Experts of a small language model.
Size: 9 layers, width 256, 52.7M parameters.
Training: a variant of Adam for the experts, 9743 steps.
Below are experts of layer 5 (counted from 0) of a mixture-of-experts language model. Rows are named gate (a neuron's input weights, with its number), up (a neuron's input weights, with its number), down (a neuron's output weights, with its number) and show model dimensions 0-255. Each number is 128 + 24 x the weight over its row's rms, rounded and kept within 0 to 255. Numbers have three digits each.
Before each expert's rows: a language model's description of what the expert responds to. This comes from a sample of Wikipedia text that the model never trained on.

# expert 47
Middle fragments of foreign or unusual proper names right after a capital letter, such as Viscont-i, Ald-ers-hot, Par-ient-e, Onguso.
gate0:137106160142149081143139122122117127114128117144167137111179140149163106106106124134178154132099160150138145119130113116127146140146146129112112163142095139142116116154117129133097141108099093118163162100141136158108153156130095134131125123139152163131134127131130131143180114047133115182143122154099165133132121185120107133169160137144098090090142119120133125095148070120060141176101114147139167154127177157097120068127098084151133124128156109096107100112113132122121137114132131127083093141141135135077153125127137180179147154145129097140109067099157134123161104155140128163096161149131108101134147116150125090120166123138121143123154159135123122127098151125083114132092141150122111144135130161134163140129104151150161130138142145163154129138139083125127110146123141
up0:125117117129130146099153141081125085169138144160144136120097127161116121142139131184130088123135142160104121140142128116111149156141123095158153160078157145136148116123114165137101140123131107163112131136149136120112168108147141122087127129130145129104159140134104154109091123116170103135067160094125108153125122135137190111115180104103065117136133083150122120108157100104117124176138128149141110132126132144153094146104104122147141140092137114092151131155110125121123142088114162141121139106110155151107143120084089161145147133123179144110115149123096158107149147128130116133072182096143142100124122131169116080160117153128144098131115124124130124125122103145097126158142129126105139120049154123132107138152100131141136103148128123129110148180125125163126059189075125
down0:141177129148177086152137151150141085162116110113159094154105137150158101152138098135064103149140146129148145161146141140135153088116083150155107147159109153136117132123080117135132132142157128114135139142110090134118139125141125159130154129137130107136121136113189146131120151124117126120133090129116144121119109150147149121132012147116118080157123161121106103128148153112135127136122127116117145099186142171107173138126080089101038150105129139108097132129127113144131105152132131125113113096143106107127174126122149158088162133123120098117128101107096136144135148092135101151122083097135207135080145125131123133114107141140123137132117118126159107111122141133129149139095124132117134140128126121099144175138177130112161123168121139124134104113122143104118094098130155
gate1:134063106129106174137165132125105136143134120113142149171167168152161108136142102099101161138088122135119140149107119182112137137118184101096110097144117162132117144118126144131135107104141101100165150120143111155154115164099103060128086114135110137156124174133145140148121068126099134160153118173181123110112142141132129104121073118094110132154146181115108133167106129128133165173121161126126122107121116162059119129128120133178123141118129127138157115116114110130161102107173102132132141170151096103151103145154109132149149119145120106114143065127092097170121114155115132136110139118131072105123127116119117135104143121112121129152127105142157129134111098077130119102124187138126113144118138131094135130111132067103132115083154128133120140103128147112134124098127149
up1:115123121117171143111123152124099141126130141122148105192138139113118148134137127153105136091165089090139093114086126148180136114096135124129137165081151157139125131098085129168134075105102138131181104109168127143148100127122168137151133073102105093094150105111105100102135141133094140151124102140151148114123111081106104163085077128132156115138173149133183135105154130166155155130159127162134111118145123141130133111113187126102075128115113131164126119123102075138147175124135105129141139154143157103127092103140148098138102146179105140133097126106119126112115108082120125112148120129136114182118129112148159165121142121096104161094101128088139110111183105123161148124137106114127136084148141142124104134083138147107126137132165095138101104137130147118125133106137129
down1:143176130177164113130133126133202144107113107130163117124107114153126126171154088111113076107203137125139134106088192136151106095121080142179116157149138131143084132123098078193129142140104167134143113130131152144139137110122154127101167126133158086144115079158119127154105189131155101171102151099138119157125117136130155149155126162115142113129111150120119101121127147118105120115142119112106121091153159117158146132148137107105121121144107113110145103142131113129122112156173145142117114127124156105129113121126162127130112081164098108120136128098158160108136158119117135115135145081136154141099141096134126157118128094132151125103124104089138143135140136165137121125087146090125131168135149127141095112159096120099097105154141127133153093114163093094068137116112126
gate2:129100102106155145154116113133116140122165135113173126133149121104128136113111101186066138107091130119126135132115169121161135110152144105129120126110126138085150167112114135122136143149135144147057093120087129145130115144139160129173141132118124115165106107086087128135137111139128126149126101121158132124145129136127142103112084133113113111111155142128113168101118120114127151139135094095080074107118183129128160159142142141043147079116132154120111103139108163122140142107175110119175145131137133129101149089136105127108127147160107084129111111182117116120100111089137119105178134117142084134160160082097131126120135125098145151135129113114122124115098100151121123074144152149163120087129133164121098113141125109092108083138120126133100190140092142092119151139079130
up2:126102157099132111124099118113132147098177119189137107136122137134106130153084135121096133084157144135122154106132113130112145133110122130112122122114102139119109080134127156105177078150152141150158135113166169127161103160088156120146124080114102120153116090148155123106111135138135148158139133131148133169124139096094073139124076117134131149108154146131131089163128122167096171123146114128137143093115103148116122168125161103158090103111111133130083102127092045150121122104127112086113191147124108116121110125149132138123108164160117159123120124111113136143154157107156111092117088111114145079139151103122165157116115099116130118106144098123128125120127120094133133135191154156139138129135173132153147107136112148195093121091117160116152125117120148109162134087142146
down2:157138143148117165112155146130145123103118124144123139129105116088106159161098153144170131108062117132084160183135098135125154135115111135084113158126120100146147104139140113135148183137129112155115116152125097108124114147136103118182126143121146084113114129165094088119122096134111103122110135142101141096116113118146090165101110155118142147117147148099093107077153093131146106141147120114140136132131112082131113103154139119137156087110122139144137098101156182143145101101177153117113139147100101118111140105102114119098138108113132133108155091095123172167145101155117135149121153149064147117179111135156106125181171151158152094125121138145107109140117154123147155155149140130063137173118104099156125137123154101152151158117135130108115123111178129126120076134144085
gate3:109105101113112126140091115145133140127105093119180081103120156129109107137161131117106127139164117126140155130113135147102141115120189142124153122084120130150147121123124139107134115109149159152105133122133149131149137077129147075138150105143112162103152123130154137095151119092109127125088128163125091164138117114112156081180080141134106118118129140109148133141124191116128150129150128135129107100158097133135141132142129114110118131128094172132121126162128088163116139095121121117105104102156114126106114177158103129103100123132106121155138136183125097126061166108098155131125132069135102162148170151107156157079105123109165144106130123107135172153122097092103106121124101140139119125108149120070135117140120090125090136126139139208115158082128155095154147099121167
up3:114085115134151152134131163116123151124109112112139089112093139113136132153132121154085148145133134075153110103115120138095166134108170131119081107108102129122130110134109148147126116116140148111165154089199116190119138113119107140119113108106101131121152120126104116151142150080125136153115114126138112096105114103102108131181103095103166148106154183178134121129165087115124139103174111159107134128121111144082089151129154099191112131132126163110139124115111096142129159092113117151105138123145137130142150123107176104110078103134162126152120104121128149061131110096142100148142106074139081146076150118110165133108080130134098133115127137101143128109135117110133097135116138194107127114116111116114119161135098074144101125099141127118130131125114134104144164094138135
down3:087136138102139139139092132129105121142132101083126147146123081060091104172163079103097125135101123143129143129092138105116112085113175166128146110143116104116103105114134116141127137144083111146155194136140129138123134102090098128147131120107154113159109123151145128180156125182126147088146098103164118115142172072091139127090069133141140132108108142163154168141145180163149135111133139101130125121093127125139132112114163130145060100121104138149120142166120123140137144102121119126118139160111134119153074117085134130129156092124115138126128178125135096106161190171115120131134085122153131106136105122142136142077107116116162133126126116135168153112156094172145154123112127148144155112104133116124095111136129152109127148151104134109147111126125126112135107124107174
gate4:097178115100136112155155120176136066124115149137150126156091151132093165138133146125165120132149117141144100142137185111114085129142117166128156093086129133136136094135132121097106105138119103109092171135117151118145109141126093147117110129117128111162122150154137138144078116168153129114102113158122198121127115157139196102149154151112123107133095136138102084161124125100105082127144124173111131171152154111151133127063126118117101112079173118083155106134165165114116127157139136120145107119075144104161125091145128141113091141134128127126152125146148114142114095126123165154104155144089117122131131119142148108135148147174144098105116166149113130125116103155129151140148141092150145133068151109124155096132127149117155111113128124163106137176142125137154110155109102
up4:156138155130089103129101152108107127110126127099097140152121127115114157160160148128092089119159123113133090153177157134131110129135134095099104089139119131108131142113118108141130119126170110119118120134112118095152086090128154101103128136115131115141092122102113137144115087124138133123127122099121119147140147106169123157148120149132099056090106149061120102139116140149098144071153138151132113141118152135086164147143153123116089167104108167139111136100161159162107124137092128151126085130118113145107131115132139125105128103165124102100144113122103095150114118104103132100113134207154117158147162112105132139097108111145104125127150137164097126181153110135112080093178150114146133122113184128129121120090174086124154059158159172126126151121125125130124157091121105
down4:137200130067155102153144137135146164125169177128120131134136132134146125127138101106134140110150099147130130100124164139134187144126111110092164135105115149152118121118169140099117115117146108107136157116106159138103106109133114153124138131133104093144128103119156137139123155121094140079125091131140115127130102134150137110115094083152116082111149092129117139142137130149126150109152159149102094102163063164134137125150144158102074079138130112114124102133132145124169138102119098145106109101112122140119103083131150125138174143097148098162109109143130093126111111117123135153081115139120176136111158132113156125134098135137148160137064146164152125110126135126126093180155145151144095091112102124101157136121178061157101139079136098137162151119107098121145125162103112
gate5:126095116106108152175149082163129148121093130125140106131141150131153122122073138124120141179070162115149137171104128134119098098137153127098105123169125144146142087115147137112133161115141101192129133065109137156108120130122099115130132117093109164140113153165106098156139134146118093160138124179134123144124100117152120115116090080072138193143171129128134132113109109141101158113102137159136175107101121143155103118084139140167101151115123113145154127122134128107148143130143141099127177151140113121104118136133073123169139116137155136093130075136122117135097138124126116126071137111099083089129097108143158180164140125119105119153120074128139125143081130076109142115099122137144108144124118123128101151124110153083144106127156145131109106117115105115163137151133116
up5:153121128138179122150136137142162104144141128104136092111110122158157151120133112149115140120068141138130109146152112136057107102143135160076161082155090136110155158163151117152107148127124093128150135133116137131160128135156103133179158109119097125124174136081122139201156091097090103163109143179106136098136094146127137143163122121106166141131131139108131120136054126117132130138114141089170147107132095113153144188168129160132128126123127138170137149084174160122105088147097133100119124141094126134098138136135109130142150147115116079102126104153139154131055106114108101126150145147161139127119134110116136134135120140114159137138150155143137151167133136125155111124130162160119143132124098113068116148135137154120123116071152153132163137126120138131118108121157117
down5:124078116121147160143172102175117082166116128106112134077131110157146116127154121180113119139092152138144104178123114121123106132134139115110120103147151081148136118129137118082104123121150071171168161108125164140100122120134139104119131151125098207134148138111121149155136095072126090141136148124133150162127109156115116097147084107109101149100140137103151150139086134103085132127144148073148157146151155134110169114119142142141129127103119118146138101107174116149117155121107157153120123164145134096109116120130129136159156109134134116145169151155102112138141129094112117093136127126117126128157150171155149091134165133122068128149157086125112167160120124100127128078160103097155109124088168125117101141142108156128169146102131134163122101158134116123172119149138125
gate6:129132145160127128121121135144153137087180109153093146153077109185166154145158116131096155097112141197148160118132129117128094114150118066116146166168106115124134111103112149139138153105103160152140110116126122124157152092114113163104105141151148139138123115116139143122101128117148113110124157142109120094120107157119164136150090108120095150122150099105158090104158130128157167163084106130156156146142186136135125119097111126164133139096146085155110126129174131066128127121106122169106143163162115143124127141181100166090162136173136108129120118137114137162134111134134169107083097161111119117160120118153130109131163132146150112131162142168124136154105099141133154156135098149146123085133123140145166151161126111118102106159102138137122105094098117154135073126133132
up6:140127134116128099123124069169108118115128130116122120124125087117124166118126138077110154156120164092135117118148143139138147153150114113140092151160104120113155163133123144138117142122090124114146133130128107133130113114141193141119110138166136156156143125139060106143090137159079157160129100096156130149112105136114100131094131093156105144140118127177112116125152062116081120149166104083157106139121115133114074124107080151131139122143112100162126091107081123166102160128134124133167160105138149105143157118151149128180099081102120148189129118111155130132157128099136132168118116150125106102132103100138111166164155125128102108169150130123133140107149130137132135156131065138094172128153160091113121135124127127123130107123141073140131088152173105160130158126117145
down6:102113112133169122134131110082123143157137164126132123142137148106160105129117194118131139133145130098121079129121125162137134126116117149116113163117110128145134187148147148159138107133153141152151105078096133150137090126151116145120159110130116113144164131133109113135161096143110153172093080133132152071116149138165090173109164117159179131159123157185144105101097125127139113153158102166134167128102076163102147110147133108151154141115100149109124134137090136118138121122130125087170175089137109092122154106143121137128139143108099131115079097067093114123114100122112117141100142085138131137106149111122137142128098105129146131097100091129186110116132114120098136163108144098113153133121163129116135135141090085132109136172099135140155139182143096112091118149114126
gate7:135124126130196161047138122144113080138090143111147198156174094156153094107121093150150097157101167123152135108172114129094124120135111123132130115133180128159081162158149122118131135103103125140139104150148107135124117105100132112124137142128125128093176111175106114139107108129118143120161150140144138125162111172143113132139140129146116126130114119120102157134074128143112156184167113130116127131114110129149144121096132123154100117105155145114129132106140098098093118163154142119116126123116132102123156141120108146163128148107122125130114126136103146151137132124116112145120142112127147152124151123137117081125156151071144124153162110138110148133126023113100113102148120147149134086126109169128131165111123105154140102212115119147127119122154143145129092144104180
up7:135153171108124139119094120117133163162176116100087156091130101108098184127149142137121097126143135152135157091106135136140161153102186156129065114130142110127120107096078124139150165099161099142150145118161115110119125134126125131158153116118130129102132122150139170148151138083141122128115068118154114107111098117085117147121130133132121121137120148122148135148121145113120119118107106161127142090116129099145106133144100145137158104130118172154144091107115128118187090103142140128154061097120130103114148132169152093115133090126125113174112112136116135122135084094098140130095135127113126104115150098121147118097134122123080123106113109103169139124111190118132155113107160153121163163179159148168132147114121127179085126107143120147155086132095119161112124093090161
down7:163105128091142104147123119141124152111148109127121122138177134148121114134093171125141103107143131145136138110127095118177114135086039125145121117130125168115105116146116139125133101114116137161167123129147126101120090178097106104120089104098129142105126153099108130068098141086125141144133111137139138122092156155122095100106193169121142145164130106106152098132120156166120114123121136112096140104141155111110113151155113150112224147145108108123161144138109130100153121143153114115167166127135158109112159138129164122139153127095135144171162116145129180157126122091142151134114119152134132160113172126125148116158120126138113095116104129100126112126100149116137112092124138098187138119167178104095148112130081125165131153123126131098157122128133085147107143170143146